Experts of a small language model.
Size: 10 layers, width 128, vocabulary 2048.
Experts: 32 experts in each of 8 layers, 32 SwiGLU neurons an expert, 2 picks a token, a softmax router.
Training: a variant of SOAP for the experts, 524M tokens, 3998 steps.
Below are experts of layer 3 (counted from 0) of a mixture-of-experts language model. Rows are named router (the router's row for the expert), gate (a neuron's input weights, with its number), up (a neuron's input weights, with its number) and show model dimensions 0-127. Each number is 500 + 50 x the weight over its row's rms, rounded and kept within 0 to 999. Numbers have three digits each.
Before each expert's rows: a language model's description of what the expert responds to. This comes from a sample of Wikipedia text that the model never trained on.

# expert 5
Articles and possessive determiners, mostly the, this, its, their, following prepositions like in, on, of, e.g. in the week, changed its mind.
router:542539505483546402552486514385490448497566514544499467564519496587513464589392499544538465421532451588480491515540476493442550539508555483473457486512378474520501370599493562539481470467556527492486514504516556517544527601546489519542535548626598510486477503531556502465465485473519503567503452477604553554496435565464457531499496586542411554486541574509510568590499513604563498474523
gate3:501503593503465451443527551526566482485526508476584476543553506483511497587528445343573508477550493503449554509464440406528492506431455469500493522475503564456607504535398474439478498508462515557563542575551527481571522487470454585512466526491535423599389444442517582495482477426459444535545516422475606412556488579544488529520517490517624521562508409509516454536512457525488541455472
up3:394540456518465527465428383446562489494522559472585480490478459517469521468489476466502542499474560441545425480577531447536534501591578605561478606532499549564605505538460430538511513353532513574513530485461412530473518458554512470473463513438417447502417498451474527553515462573489484463562550538477475594477533453473528485573504524440415553540491481501496505419418528527474499498386
gate4:492483455505558533448563449439610468451539388482537491438470466569503552499516455669479501492436443492467430527528473561446511573569521502578596481409491483504462494506480498467597513375565496480476445513466475521577554478475587455542538535512490515407531489424523640503516504496524550470509491507560493439475517573432503585580538499449440511531551525498531487482560511525614516490491
up4:461497471481499473530522474531572497613487435535496512564386529455527564470435543517535591430494417451481477508440535483472556536594561585536390535509458479449537443526428453504502626443543462485523416479488505469515507568533467492512411549614465466525619530603463494535511500512576527503483492488530552496567534464506515531481402561530558502412511564535493386482524588478480523522552
gate5:545449443452542505518626441519511483500461475465525514485509459532594503427405565544555505476557521545378479516448416450581562519476522561508532506609568477430384502507508522424468483463519392440488462511551468504500527514442531522431384441439532394499444468572473470369474534459531545459550450484429567495550572540552486487527549433468524504522515512478478548505456494433500442469525
up5:426560458545408464513483467445404507527533454500509504505464480487387522517481540534475539552525500465430361547595462432452474452479493489487480537487504492496496471475473498530418544664439557539487475605524620556433610453549487535443437547533484485533523490542393562514484549483434439549464486513493455520490486585519543546506565509473461480464464546489413503475611538444528573457511
gate6:453481486409564483520518483456445477489481515486475536521501507427501521478488554424484524512486529468509530498480587539503543514515394500588444561457594422493449499518540500497498489546558484523418568545487438530593489494566423572353533497629495526553426474448416577486465596473426569472460552475546505433485483505491531490489490486482583592531536496598620497460603475435426475486533
up6:414558505514365504467578466513543498492562466452579517558470454504486507529425489549439456600543517411444427491501450423397442479551533572473521477521495430501426504432558551495603557432539520494509488479471557420421600461524534413551523561539446509535541544448456512460470528453503444481464565525476556575506496648507537538476514508503433463579487523536390514482490540446513507492516
gate7:514463401494470519476416421516525486538487532436451466637492537464497519583482567363486497472564548495511526384413437452522437555451472470549424515467493524447533547481526539510507553438547545527482489480571459551452465529431517448445519527483525532595393562502494500512432443453432552560544523453497496509489428376519497494426470480427508441514447479566486528471411440520528539478389
up7:488474447616509510538549549600516519550452530495605549456442510468440436524517518494491614546453479487474439454419415461518459470510393536560540576509497475485429566528520500497395600420398487445481472451551438566540574452495546481409508488508493468559590494532460545507543430598452509557451437426485514512446477510465534545507481498480481479439530503495608419459535565445526456498522
gate8:473493507493529495487485472485517514518551449488526513502420506608489526496511490443561459450467528441497441481443462562510549537520578573534452470524424537567552492497551479515490609456536607542511539474486560538596521535557443573511450526500498478473517423519616513375521474478455615514483540407499440531476460449446462555500523573440359552419542581517563544473352499548490474463500
up8:534579516381515461544534469333466514516532555490397565509489502547426564498480587463536467545469520505507546529607515470517472495483500472597456453447406406530524527526478597538483435508374494501486466512481536424523503445550534488510510495477566479568520557533561475524557467544442480584378485566544460452506511539551459459482386502509479508407450470497556573539443477515531478510453
gate9:393431521431446496429515499364541572513459505522474485517410477466479393593471577523521619535486450609372546543542474441490397508489564416486475489510452568525516513498494484527438500505422507564423576575507511508515493532573492482585478432510544507516572553505561482520430498440555532527481547539507427511482495559513509525452510468534476511536526416575464419539567498488568469540482
up9:555455485486532475618468546463464486438440567487485500496520475478464559511449532600479617597474483549424462468499535513435478379628533443507485429543514509560525469439470526503486455534513560533503513555452596439483480496592541440455539543432488447502534525507469438468443463454477568432431471468380498554551606490531560445476500524493572477513508501473457469576466525488534576421606
gate10:533533429463537475504477406492574445479531494446518545523493456470546603581518476564597581465493514462456424471588458480458472580614555505490495541467424506476575502497470528463372550476534484547511492493504630459504520578520543441518491490511532507578445470422641479529402385522485582531471466461502585466465487439510439524564443484524490449485518476532591547508505486555553525497530
up10:413500510464564550440592605495452467498617525445597528487538530589455468480526408488525585468442464486484538551511428493528495601509519493566362553519442466519490505529533428489550601435585475406496452481482559476553492565409539481474426541403438452537578499515514473461546473483546469480463481552554525465487573545557505507469424439513498468463403553539467469525547513481526509496452
gate11:597464558552524515421632521502568429524511482534395481570523434540587478546396383544437526532526479542476499513551518505485469551490512484455382491482476515482553483490515527509546462557505570416553423421480530538435496489599489457472485497544527552484560468406413487539409482543442489461588435483514485494536573501516500436543516498474526557451559521445481536449485491561495617558422
up11:621417529535492530455505502411539422541481440442500495574569574480468479547445472537532460569542506479546439557504587441530502534540628492513552442440486464485485465485564519550505593522519475439509496438482483455469495470542484509514515458551519539510429523440553541457431434598446465462504448442448486496518494347470525455637495484400444504589477507553459557426428542536460452502477
gate12:586481485458391499507502576443549483471511409543566439541498473479531421434470463506528424452504505563382465485528517526514497523501539465452408465492534430534465504514576520443486489504498545536459551642447436541436510500551500538539448459547520473560580591490593502451489485513521481458490532459554635522435396482367463448434545479484571520535491471507447520558486483517477570606487
up12:485465483517454482560452560507408481479529386473590511501527492379399500539484516596538424562490455431428488472520550452507517466517483574502550442539524482500478557467595491468568396516467443494483571528492418511424442489515487532474550548443503389424565536637499498477509482570584480512530534484487469466498447553435538377418487458482531500458545499490536468481428488406458444469521
gate13:511419481523500484512510484431481431438388561435467546552420433494444501471588465514507594493554542505527487488461518447424444601526481491533398482450530419561440497548444538411460461436426479477530531473492550494468547541524496517571571504530505526529436539497556544449427454480476500559472572466553441548444472592438517523581446549487468630399510461466589471466452422555456474524532
up13:471541502465436563487489509505469464529495443457515465526540549530525412476451505567518455500629526500447449492445533454473556441403506471432563539535513476559541499486460551529557535539604502506461608475552537588484432496539430515619456508543541472533453572489492538472555550535506482433549451426507536607524493562498509403538367491521541612554478555565488524470625549452520550480465
gate14:538481477460574494458452442440455448510397495470412506568464484564510547531517489472452494417501481519486444423565434493505450595494611423484408522459463491460451491475372544507554499503555604536462500507435568567521475541537504595498523545538556499484520438553611380489543481404494532565579561506539547534463472510438537542535445545512476528471501465520499515505463419543440390527452
up14:490504534485511482482539498494477497569610517487537513512540513462566492488604403478520462524571469496508493528518466464543466539413491588478475428532495567463566520470588449467563477630470571412498589477433405383556501504444380476452467502498436514528527440437414502527533500540572551454544530520495400428550584472556491541489512476516510517514648540531518525541471523544435572527522
gate15:518470515537492510529523470473555558456497431465513455524480547551532529609571495492504563503528549551374597474475519520461580540492495414518446474448480573515477489465467551497433572405565480545487494554483488581518460574534496572516538487479476493451471525382611642460478461508454564505520486474586458517461429526412539589524538523461442498542505557502512529603604541566514563440438
up15:491494569440511519433603431484485535456466526483547546521559510412563510523453498537536371502395443456449502484562456478516491532440623444466469536561529524503516578460480494506467543439489438507486386466473612479567481456529481452565505488511465556564521534383473490484489500509591499533545533566570528553573507518540529598540603468522502441457584498527497520421538443540398475446545
gate16:518439492511408535523482523352540500560491495513473425520571495538560478485501501532451552532486476538493506508517526521460537551402482387562499568491468502487586522493502469513548527496502468513501461537564453578549505554607561542488476484574504535464559486516461583349490365467633535488518448475511507404532542444439505496600581480466544517537420485535422504440523508533456578556548
up16:422548478498479499487499525553501475551558462498501526416573489497487538488475586435451414464508453520528512543430502613455518420558487543540579469487476416520495459474437402504593445538504617595468460441527488465529430503500514550531469481452477456521480570527564515456503513525464459562399543340432494522453445639445481418547518520461449470440568551550493564531497499469469562511476
gate17:586499491456499579474467573446444458480499570471468536528565474461550464459515442466536598493579482547469381432545490490561457506472535475430387474450470529429477580474448471492452559475490449483559507544527610429431555486537497511579519458552564455498479450539582479484515621445485549548463564563573505527463467468414552375524509475544449511484454526531425477522465523529517572505393
up17:568468530513463493524437548431562524431526555481446583540485488505530507402499512531476590589476547505478495473398560492570404471489487455523504485477439508492536547439486471446548511491460500540479640549513522454458462369503512460502493527509553529521437465482394606524464515509544529415643505490483489487561451485455498466582461458539565411479601655465457494510512492464478485496450
gate18:464514509515450426504469426457430530571468559470538535495516485569475516539500537600545480442467509506460500475528459440533404445570501541458347544568437525493525487527548610450434522526566522478500495440543559552390494472543414547576472455548536507470527478549568490526433556426505527505490502536466555532457460625463490532498524559516470476329496483530534451437467524480512381478549
up18:521504515414344511610546571518485529415552460507578462510501515466508521404516552496474470462520542471578446467381495533451570367567490511533557531519510488549506484475551482501544554391439466526506498483527446477477453453566575525394423526532492506554569635492555542517468529611592499498532515527501491479517513436484559459436456491508477501460441517571477470502425547505555456491461
gate19:489490526463534474448548491490459511585522502512478537421502499479524537518569636498439448455565492560493443463494499485476511497525506587498449584488470515499416475497499399390530590456492538564482448511457519431327522552388514478424483529526468555516515429519493449485408534508504443495438503349480489515531541600468495502477433531474467505446502579484564473498469428615539458476555
up19:493528491447501564479530531490536478511521526464444485513512529461493519527532593475474440449506444446552517524656421523451485482517447482463584546498481453499419462478506524570385599464458489488450452568554383479496508498502492449559479547496553531548462446445521517587548511456492498571509485479609543515421410534435560485418536493573538421474460488594460526539522581461484674502526

# expert 26
Commas after place names and nouns, and prepositions opening modifier phrases, e.g. Georgia, Florida; house in; from 1879; between, against, located.
router:508491463494543444538532572521571585499545572537444487529551554473452463606443503484527485462579438455584440516524418470458445551470517418510498582481549609525599549391482484460480438493548596495537551538518457492499564487437445602560491503497562426518479504491553487449550475462484522442507514496577459468571603491531473553444514534386495454461412469557489544553485469531435565581469
gate3:518493490566427471558435575461414534462488413499528516615430430483610509469576554452463545501600525517431458503502440509490571458473546524427520565440534491570565469520491576580563410434549531424547579496421544590498614501460538409424580522433477441556484483468503508541477506471499484457459459511610533477470566460491503433463525460487561497511477499575505542471521512512548520484462
up3:527462501450555516479600375540546522529470437534409524458444502521524519516459604480629495512494492547517526560535473497474561501527490442506495556572507507467537434473449455518438630478474452514543484459592471495521423518469573458389399522501506522543589512509604513484517492526475421459519516438434539517530603557538528486490596505506576529542573508476547503416486490475560617463436
gate4:477502441489461518505501525423535499617431566509434508492431498504475394548481559534506476548529517513524434507500469505498513524438442438568476558499534490429675512460438503435552498499494509533470539517490430381532501490438453492502484589470567409497470580468577564344516518566454492508544530427457511456480526550511561573484516482454482493483483515572484562571522567528451515481644
up4:575504466519530461554472463524486458473591444503594516543524482456576518558461488540467532537380527491464425496504549515472575463422636546496516439440508393467521553457434498509517487541571574555525498530543499568541546511541412539494601568542496551597497537554415561491428490442511518556483643515525560545522448496509463491467530516481480580384508569506522413571501549490498482487536
gate5:546473452460457473467518528433478494534438508469394517536466490441551503512471519471500455578470500520532575417504472510568381519511474412597490485561488530488519466454525531493382417569567472549384543596433415392515486517450519401570479469522546454492526512531513493474590537580511591460545411467501460450507560488513483379558539461524569476455474474539483537483550404481473533477457
up5:501516532534542467487524457603485504544468646452417438471471523497481455508474460529478550555463486447538448437444504529532364465574509456599418528467504470467508490512545422523518461417575503547469557507498484490529452424421503500536496416387544594468537683477527480535483418540552535534509536489454505562443556493523511463586488477405528517444437498503534508530524416544463499469495
gate6:479431490457509517555472513451457514527497483550574581495434537496556447484470448395594522597614544516483518504506542555497463491466439406566457455510531508557544442496511518442477529485527551568440472492596433340478552638528482463526528469568505482516414506498506532482507543516417479497401493532542536486462570526501457492606547506620469542502393517454533519445493505521463435533542
up6:496532471487496510528447556482459541441544511500480529520556511564593540403484492504366529509426492531491608428534505503536591543523616564583540515466560531542434519475507518373573466480444570535452453517511528478414529539497512627515503512475518426574419560482510513421511485543625507544489491514517578502543495489505432496461369481522498484557388529498458505506422510519513568467504
gate7:469492493485499483570512413444532474366522553514435563625503479539521559540519512498613547443417477512527469525540589591412499517583383544445430477547549574525545463479488523437462546499515538474569432571574464530447466448470516496520457484483469471470451550440608473643499532475530487482523507515451457479524589431521495466385481571523477560524472481538521471507468493497535520587495
up7:541515443419533459539382591485443531505480519531477487512532512428490444535593549529472428557501511519489555484530549464474599449467514436482537476591524516468459482474507509524465467465525453490459533521497469405495501521486482481473462587419448593552487595580590515460492446500612501565525452565468506352496445442477532473587420531489514484550479507483588551518393475525505404494618
gate8:577477553525496501512484508462507538528569583424552553495552487565398347571554508537498520453487505555490491508538496474468505482605573480506586460423489503479538474600553482372459488555594545444553525499433482429471517526488533522523553459480563509573519469495580468493502485427458462506501503464447435528578478505496422489568527432467560414536506485593544584615448467515516516494399
up8:470488531507468587515480549535523472477546459482488503513545448510403537523511491448473546449508676473512484477536549476533554457542493603516571547442480529548531557464527465561507673467491497506537410497490513575501484444580626489433443533540476500479524510474529546440436610442502538411486526566455473516476499597502552523566491511394443516511565532421558526447504463539417511462546
gate9:440474490577448451562514568605433486512592517495502467493531492443449598450447427431476489532524582516551444505465499570537441568569543507624467501472561520612488466380538477493574570533481581523481495433522437486447538452466490552589427498419511506535503409461500575477497416527535498467455566500515475528513462535536500490467411481389460563463448546448497429492463500498559524440471
up9:495441530493526559525448565495563488585472484476431534468573445503514364499598495527458419457515493518490544519513548482543543522553565481480531479546489536477417429450492522505433566417568502535496394538449525500555514547539537481471616497505501423567420519335557477486494481576473490470478459510513460458556546463515493472493469506517461474520489524440555681521635445531517501509474
gate10:502450493522475489529524558490427457540460511470448597461432457520454476525496445565491511509483408497539477466560453584559440527530592563491504468475471468460525507495506532480513441404502634481464554474447495477471514557451447470515490409407519412374364554474530502579563487574538536506451507457548542630535509448486502455512469543630457525458488561465484501586442472524527434556460
up10:472531402537450518458474538539515519429651448504539530480462524516507469489532514441492481525590544448485581468565359518526444504468512471503404510523446556431437476543436483523467560539442524546514489497477558440511546375515467528489611419548504446423478429510557504464556451437467498478535601461527436624500529443494532556483560470446533447433517471544442542510531473546487457596467
gate11:520519447467509475450435431566418605428488580519534526535556513455567543434525414469476506531567465502530510466512477561519457435507526522374471493570536452429480462476557513422426407493462570584428626440550424522488465549463471520488495535481627506521456582507568535476506463565470561488520454534491517575513476503513526424554557457479506494510431474567488452472467407504495588482405
up11:402490518530505466531486559477538465535504530470467469487507534524514415493474539529573604468547495527558521573507486512437453461505423479642457569529561662485504600520556438467511422593459530550523487561488473489516476466423549492409456453479470451608522553461550471511498594412497500481467493499453480497465561550522506559423477504544548537546438445444574421529506546479452569452597
gate12:529488466559522431517401481514562533441397570474583498503520504485489487486494518481571573495549527462500560389429477552485512410560542465528499543494451554495467531440547430582521456577424527585464523511525467499475535527403454484590449476438525436578391498528577509530568517448533520465481538467374419559461540409565506468463522491492560466441416495546506452451488449431500594537508
up12:416524550464489520500477494479586407513480572456467528538480462456412536569444471414466498505573465519515409551545564450510441573398548515541523520476473517498593459437471501536445493514532532556446438622396497439542564449519527510573500556525519462432472541530555426481440542518521459434438514463506537523490501444478542578617576511457412506513546435494499552473543474528568584491616
gate13:504467482522565494534566493501567483465531502503547533561487493539427460510523525532483534470550496504506424519502384527461409514540374440464483506517479479504497516419425474458414526539491498388534463591570576506575547459488535525489471544521484411487483335486450539504555421408467497480522444516410417423550592512512528640521584461512505477485475495601533510510491549433515555531450
up13:495493462579448527506491466479473495510466494515434499536492482442573616592499494521493523494473581482498495455440573504500588562442599608434443528436484520493515468475520512535605470517484575544504448449476501502468503441496508531539538437547474553417507603420545449570481554531547500538504584510575476519476455467538437445501492579455380565452483505401495533520503324540465487590517
gate14:468430563498532496516484646506568556542480501512500532526551437509418428479518458399517539511555420431412442426464457537501445511530474498505474496514462518457497414527483506439528457469488498610441510659508517532531478554548442421469427498475502451532442537542572473484569415489535458441466574507346567466521586546491536484506455476445579538541505506512529567504529430545472439475483
up14:481500477486460478517446569493476451492511564489432503520501438457496411506401469493465491583454425449572518486443564473520472507489648583486580490424480564496434564442646465482565478456563544582400460569380490480489525518518399504479552519411515526530478537388516499514521540481529475461449541552541465563565576480521497548537487497568501479483464572463487563552544418498508559541497
gate15:471456404443489559526503449469438516514517474527429505585510406444472490469547474478424452478596549577469467510565537491497541499499640507537444426589517491528569443430486513506453538509585567509519487489502481480468466518521478560480401479504401519414435468456649493568484499516548449497434542547421554488530481506504539566498606481483480470596488538550450563551463460465520476530626
up15:465536498536462501421584570500389520427613476469660566446486497500509532553486459564502472480471573528481489489552445523547491550577504505493530475454444501469466483492392430510503508480488536461459467533526489554525487450483456494443478558524409481516500457514529505503495496488447471558526600566452565572500445587504525524437555425552440403511471612437525372471524525441550379474470
gate16:567487484519533490536444464571592437481506511480458520513504475499588467508581445425429481537527493493538576515460480503629532594503510559530486444409458526453497494525576453506586398523497439513479528518440526480491438471417579494424511500399481545517495389492559539497474530505593570524428589474514616536528512461516418451477460547586540524444491422505463438483393435489525539534557
up16:433520436533463439441436421462526539529435481444444494423505494486507455496400517437455453496510492482546534498495392450466613490547523565505542608501495502542532492501522468454367569513468540581486515441469519497473501540462462498543520475474510418505578541437596467535489476455428471503531476362598404581569537564523514566517486541506396479393467431566480558503477469551489490486470
gate17:472479452410503496493447446461539548483491537513507481583542503601549561449439450394475518500460441521461434446513476537500520496588584486538499582490494472501529484493569585329457484480486558516515537627494552471453543490569571497551459462459484489527460538550536419511426474599456452522532542503501569594564514524488474434519422462494466543431517498545460583491380389486535509512513
up17:485491509522484439445526407507492476514502518493442513448502537477438529435493405466419541494523450520432550434508441482410532476546489413549574555478447469469551532514495460382496580531489550391467487455517555538486529589538467509611512519547583507498553487628465445542449474507483530482497637453493537590430482553505511491486479395468449396508564476519604537428495478472586448505501
gate18:594449478497552517542555482462511559483559520514521532503557501513409473522524477471495539510468516525417472504537328478500426519491475367393564504562508415563503487516490545484407518541480474436537474588557538530524531552487564530416423518465444369540557469539448521496479483480449490490539400538498514572505537502479495512503613464583603491562475470561560508503512432432570563492467
up18:478535496459467482478438442522454545542505535523450459481527499513541469533483528454516510537465455462522483579452567505506575517476542487535500550443528432487578423605490451568644377512474594483518518458400489482496462473483430563553578465449557581429455586390568511546496522513451489537490543541548541509509403471499500509503436573434440636484475544463500554561499444569423437496455
gate19:507482552539550485536461513385573543433552520442502516434531489508430437595489547434448481435548524479510382434553471448445521496505525458445428501466471546511529544494461531475417492498488462496587436571526538447530574471568491534442440550489494432483517391523442512522498460347503507490434401491427516399519521495535582545554549510418515435465448466517588437474472536466555563524551
up19:504526437550539542533607523516476474519540406494578521613483491453431543490509496533472465503522479536479412481513371448486461474505455502490496483567432496490480456488519555476360585466516410438472436477496499560478550577568517450367510517531473460496520472530467453469474453499504530539490532567414506498494562544473480522524664444620554432580497506518465468504548560418542439541465

# expert 8
Conjunctions, possessives and sentence-ending periods at clause boundaries in narrative prose, e.g. and his, but, which, who, her.
router:547565467470525457485588562532541508556497454497523465500519517561578486441529495492514540476469518505455513507436343460377475467481465469512441486554549429535507521488468566519438571518535565450573479496560549495436520531479455473431364516502459489462579514459521570471409497489450509526475516426510584545500477612477432581466484461347543568462442524446433514518522593549554517446493
gate3:483448579490492553478516507574471544552495513487453495569486511449583489478498428422464409539418403530395582490487391470468430516575542408454548525489483447516405519457534536495532530540519504483532529542564521538544445446423525491533491456499610422572507415524530488435496464547399521531579485502571418463520490484534486542430453461372559589514458483558451554415522529495478490516469
up3:551558548545475522502546493570435538486645551518571560462410471537481487500540430456558491443529508476569531515477516515452466480432459557469425491541469458508591433539425427509463497478500466357552453525493553350469554467483560542586459518490447417429483547508422517562468561470471442464489475551403520414545473486568511503442550533499429520521509557429480433511472516498456540428492
gate4:432490503428571502537555482471485562453501479457500475435558483485480551454514552583453448489471535485488411418515457492460510436496374503461510488517462542500573548485452560458464535466519374458455512484596573598357500544491482487389413468522492460448528571551542484431500499464565573460488535559447531541507580544426471549521486408526535484538522430520568384530527511452508490440435
up4:456494498552502487487487528428542509484428441488512492570399466482453566516532482552500489529400513585527459533451509530525455544508544456479572550408542527507572427518438492453573456522483517504526484512512540480548525461475476481552562563577447590453465574444444526555494589522341512596496554438558578533560445503458547610521445530386426459491475519434541589414476442489491531500539
gate5:555519472394514465487483427476535497486478469495458506494627512530597520494473551494508540457468507495542550534485590525484556477434505460434420519515478461557536491502553408396496485536478390528496489539525526448426403524511554507445409503436503553552506526547509499478471506585538503570431506410403450489509508481440535451398534478390607502547451468562529518444380519572576528555442
up5:471513561476543498478560548573591499535433482524492553499486499526461522508487458519597439493514555530409509503501448401503412503497473428409576582524475544488530535501401511578437567542503415411515519535469525520527597589455514428490483511516439498487486464446467564564515514496450513479497416514448465374561484495521520479495516525563452591598499477491587491516488609451558556362545
gate6:604490518508460444487528561488449541479540571549431591545413529590611530505503538576541622549525512537529544442484437562513435426477475625479516434551496466513504466464558495485436515488480522489467494528508538441531535464481465476511533514577430531594509437476481516520532484524478556543561536481443548562528504486512574376459506479601550452457507476527472406509580390446484440604480
up6:499471464456505496504474438454510462598614455465527491604465511525443459495443567466399523523482521458443402609549525480499453500489459490491537492454541417474503473453462568524500574497606530572552462512467442528466489504441467539495466538460493422458546560567439425618475462438491506446460459514447550477518449632454450558491555604429452565410457457509573509522510477570441476534512
gate7:477496510506535517501548533500447428480439396511562484555390616481545515489525516450523545417522529553516446478566430488451481467517378534534423580531574543493420512486502498534456555489509447447534416590506597479516558525527513493489451509496489532497615463456474538515415464470514550529466505481423531506556615590445507557460557416439536545473489511499440407386564586488512460475512
up7:434459609509469551478500467499430508502477467430486532398424483491541482533562511515465563381550491519588543502423512510533532542501458547576488433489505527557473481507467502563583512545560513491478515465436560508453511373560516490594546539569497536479576555394485491570433547335547527445430550470516423505507499469562488494473424471432476546501533469496492394428514476444431554502530
gate8:480481496522497456513489423517598495393438451536545550450507491438531479479617503519537578571513476500386468509489454534482471489548359568499449447477452468528592509481476479482475411586531609530441484503555453499437603509399488528468522471518517510517533533477549567558467548525515431549437509567590436434469548533516536489439537497522578618523569488489572419490513498452550438517509
up8:553511462619462477451563446472466495530483593481515454473443497571547591546423501444511512407456517528448545494532448436527582453420529545486572521443612561464448555569515536544443515532516525432494445547521525543467458491557547410512520496592437580527514465501453453515503497412472536402530513441461456530617431509512525449527501560446461497521441514442478496532609496569493486552389
gate9:514523457512551514484483527510443455564438454494410536551479421483560547515450479597559506506569571481411470496580451483552546508554586485469468490520430562473439515421502589411447497467567463532462498460486582490450493635569499508564458423510500586475543514467639467574496511413523588501473498554571457462422487491516483466530519553579454511537544441500465547531597523571557483484460
up9:531466526551506570516395400466469460547521516483572542447564452528445603529497438569479491518489525494576504488528531543527557466563485482553529500441425539485523449488531470448569499458557454529424511502451438525615491526455553471492593506487528541429480527367624460535513562529484572503427496475604493510438491447484549534570526509515423415562445430446507494573486422538437462483599
gate10:553504528452456478409460475488498453545507521461549560535462454453347432425488485436448597523529468540475476456486412475464500493524444470501501593537499501510449444520544571506387518450372568505593422517510581526507554464540569560590507524460487479531522521524465603528431479427450514627446494503502514533494503596474435507420475469510482579508447479433489551523570522480482461429532
up10:543489410523538484501533495528487561430525493515483512557538555507534581468464406501466511540502565509490537516571469546499590472449468511530554487515553424492529425448530524412539531537426477478495531544523474441419481446521532501376503517515544495605498468412485505513376426561515450492540391589531517649519418459528511522548567490510550453596600517527397481389477477513526511500525
gate11:476515490526557524566530586444459454474512485418496489584465458445520529495646470510485463455654420518491527436518431439581419431506529510414482433469474495446513449423497517489501505558490527504453588485446495521466501611501484494498561548450557444469585552485506504469491534564459516485462553534429540596471515546490480489451531351508581458530471462590479494523515488405537567573500
up11:470513474546455517449549536531423500513602484513529433455522431532539486370482452569575499549422428531483552525444443469499465569453502580507512518548554379559451482519412514478496473533480549453542521469558519374449602502461440561492411477557367516499447472515401493462490579465567484495490478456518534548510496460545494599537509433502577487466536526399457571534485509468511468440519
gate12:526531477506552483477542506502536492581602473454457468467595483399531531453517530387478528484530470468406446498458444526482503502503511496400396598534493548554521508499478554431464533402397557493526457604594568472488548542542423513465498526523536511476540526484479566397394464503470517454467535523522546407511458584435518590480571430462578443516517574467428493500487482526512535439553
up12:482460407447441527526483529504589477556562490467443499418496509377388523409511496466443414497486483447489520485535602512506559494490492544489529420589533532495537540420570547391548484513489428475542480528511470434516443529472552533505530538463461505563506464528577377352589434491620493389489537490566508505495458467485539504550478502495512439574559481522501497501465463473466534427522
gate13:458508558444507430625524434488449612543475451571472440523574411419509437503520499594575515622548545469457519459464534542506545469503550486420558525560465468511598498481450497570555463511533590518477486624510465569446541569422456557529469483502528532465418543456513417446488516545488432469423514467425569463482514417520443550445452573477418536535497500510498459531492521487537510478522
up13:538494451589527492539518485542591473447353469476406488567568457429476381515503460449602468482443410500533540543467550563487498510531475534519478456495498501611581497530499502519553457482515474555410503516581429481535515445495516510484465525474519459448524454544559499540536413484520456489452445537557520492515561425464469467421557532509618614630506449469539499487473484431558512491587
gate14:505507422448540538493499473510532477479572499515561538577559457549502441545463527439471470496485562497480525507450425450558468466538415470467559496550492547540550538539493450487395509556458415415486547583554548485462546473507543509401420547501532401565453440541480504513577475503487495554523467543381545367497526455541506474491507407575634512632492517526485474498438525417500542412492
up14:466538433497466516577413517529429411374634436536455529500489513473512413549429548528502450507580572523443511436556528513507478495512472473532469501515438501498473590495480436452527468525491401459554449510476483528458490458457541439453525543428429409531415468463516506539627558473492500390529523557414519570474491407479558447525554431556469516546465479498556503526483535391455449481521
gate15:516566467542479546468547651558506650572469514482486541551497532535547491501500522497514520516531459547360425509470488462440473527457433404459426525467515477448593547496514513617472478622531527514516479438549594451530435594511563454540504427458569484472568467472567509479558508429498476576517566480528523471466497480496472452517430541411526569489500534494554446539515493576544523557479
up15:531494458551480551427478508485464598501484490592565526485465513508484489490402523473511505527534529410500479473489606489493598469439459464542499532518518510487477460434583513595545445543541599518467503419627450567524446503544561491437546589516494503484488477446573571426474439602458438401488483491485574520414464501442526525465534539413472459525397524457481395530540524481534463433593
gate16:566456527447457471571593476504488454538483435475554575518534427381527442484603503443492519512482517475428580440449434520441488538517574454482436480468465457456449472500538541503391481553478458441543532522566525512579489508461571574514398507566513550501528408486396599454412491549412521532488598541563512464520474493504518477596531405473555460499547492570501519503488464485576462453558
up16:600524468359527495508468561496538544467478397516510569578605496440383459490504535471478499493531531543409480499546611498421455480516486430490532557562520456528534527501502471412513499547545373482446540498562523506466477400490483485563502450482509443465479424467509590450683498506507481494519504576516534473490486443410503476529506433483520470603453463567432558495485514480497506506476
gate17:534533467502444449505555443566536470386607453514533477499553480437573503443573498459523485518526531358516449465407492556483459454551529566571477617433473465513567493512467423491523470547481559506476580547459433531486491407504451553434480492485548515529448563580458564515460519513385487564490562425513487539485461603484502483451581515400460553432507503460509538472496566442511530426553
up17:569534497423495464532546567515465485452399480479515460542604481544446533473456522503459602511441473542519480511480420461422541476463492494526476411542654452518528486516475498489433598439530500509568480447611513471443412567443505498485415461492488558463540349417516447476470484384502534473505435542478548605506542531504508545476538456571511434577511543414482468470518511507548479529495
gate18:496511496465521471478596509511477487517602454463563517587531488490510482420561472477484544559462462527447553501459405531460431450534455496490532468530502445572507488472517586447431476562527418454528504611559506530554600551444540498503456562535499391511545411643458611454479465437428490477546481521450523541480517544459511494470475446642550515545504551601507483535502499432580444508450
up18:503547460437552499429504359493505533484464504486429496522512539596569363460493523506479589450550517538526496480454516526498567461478402466522515477517559534515538471506567421436498526465534566538531588452504495482431452530540492472501467419476516570479467456496609541391590473491470509465583516490545534521484446499556396505414561562532566526545588521453443444465424538425476400547474
gate19:451444522490524504493479561517495444502539570403429494457501469526545489480482551552606497491501553498511511514388542521522436510501588542517516412498468531590492560498535460501533517536539533546519531470436496522428561477428511535598475499499423564512483473525446566615424580506558522470477574532329569545513543541455534407448427566443415577443454529484529482544442517454486441407499
up19:520448544518564550495406471577558491514603548467474449548408434515477570545448484466474499469504453545541520518528453571574422520469618545497491505465462574410451479507500470432529563513447517436477459465489479499652481469453467462544492436575510527530455431354465459492475510546511504433592481596425499424522454527487575476418541528508501439498507481483450605585497479489454507515476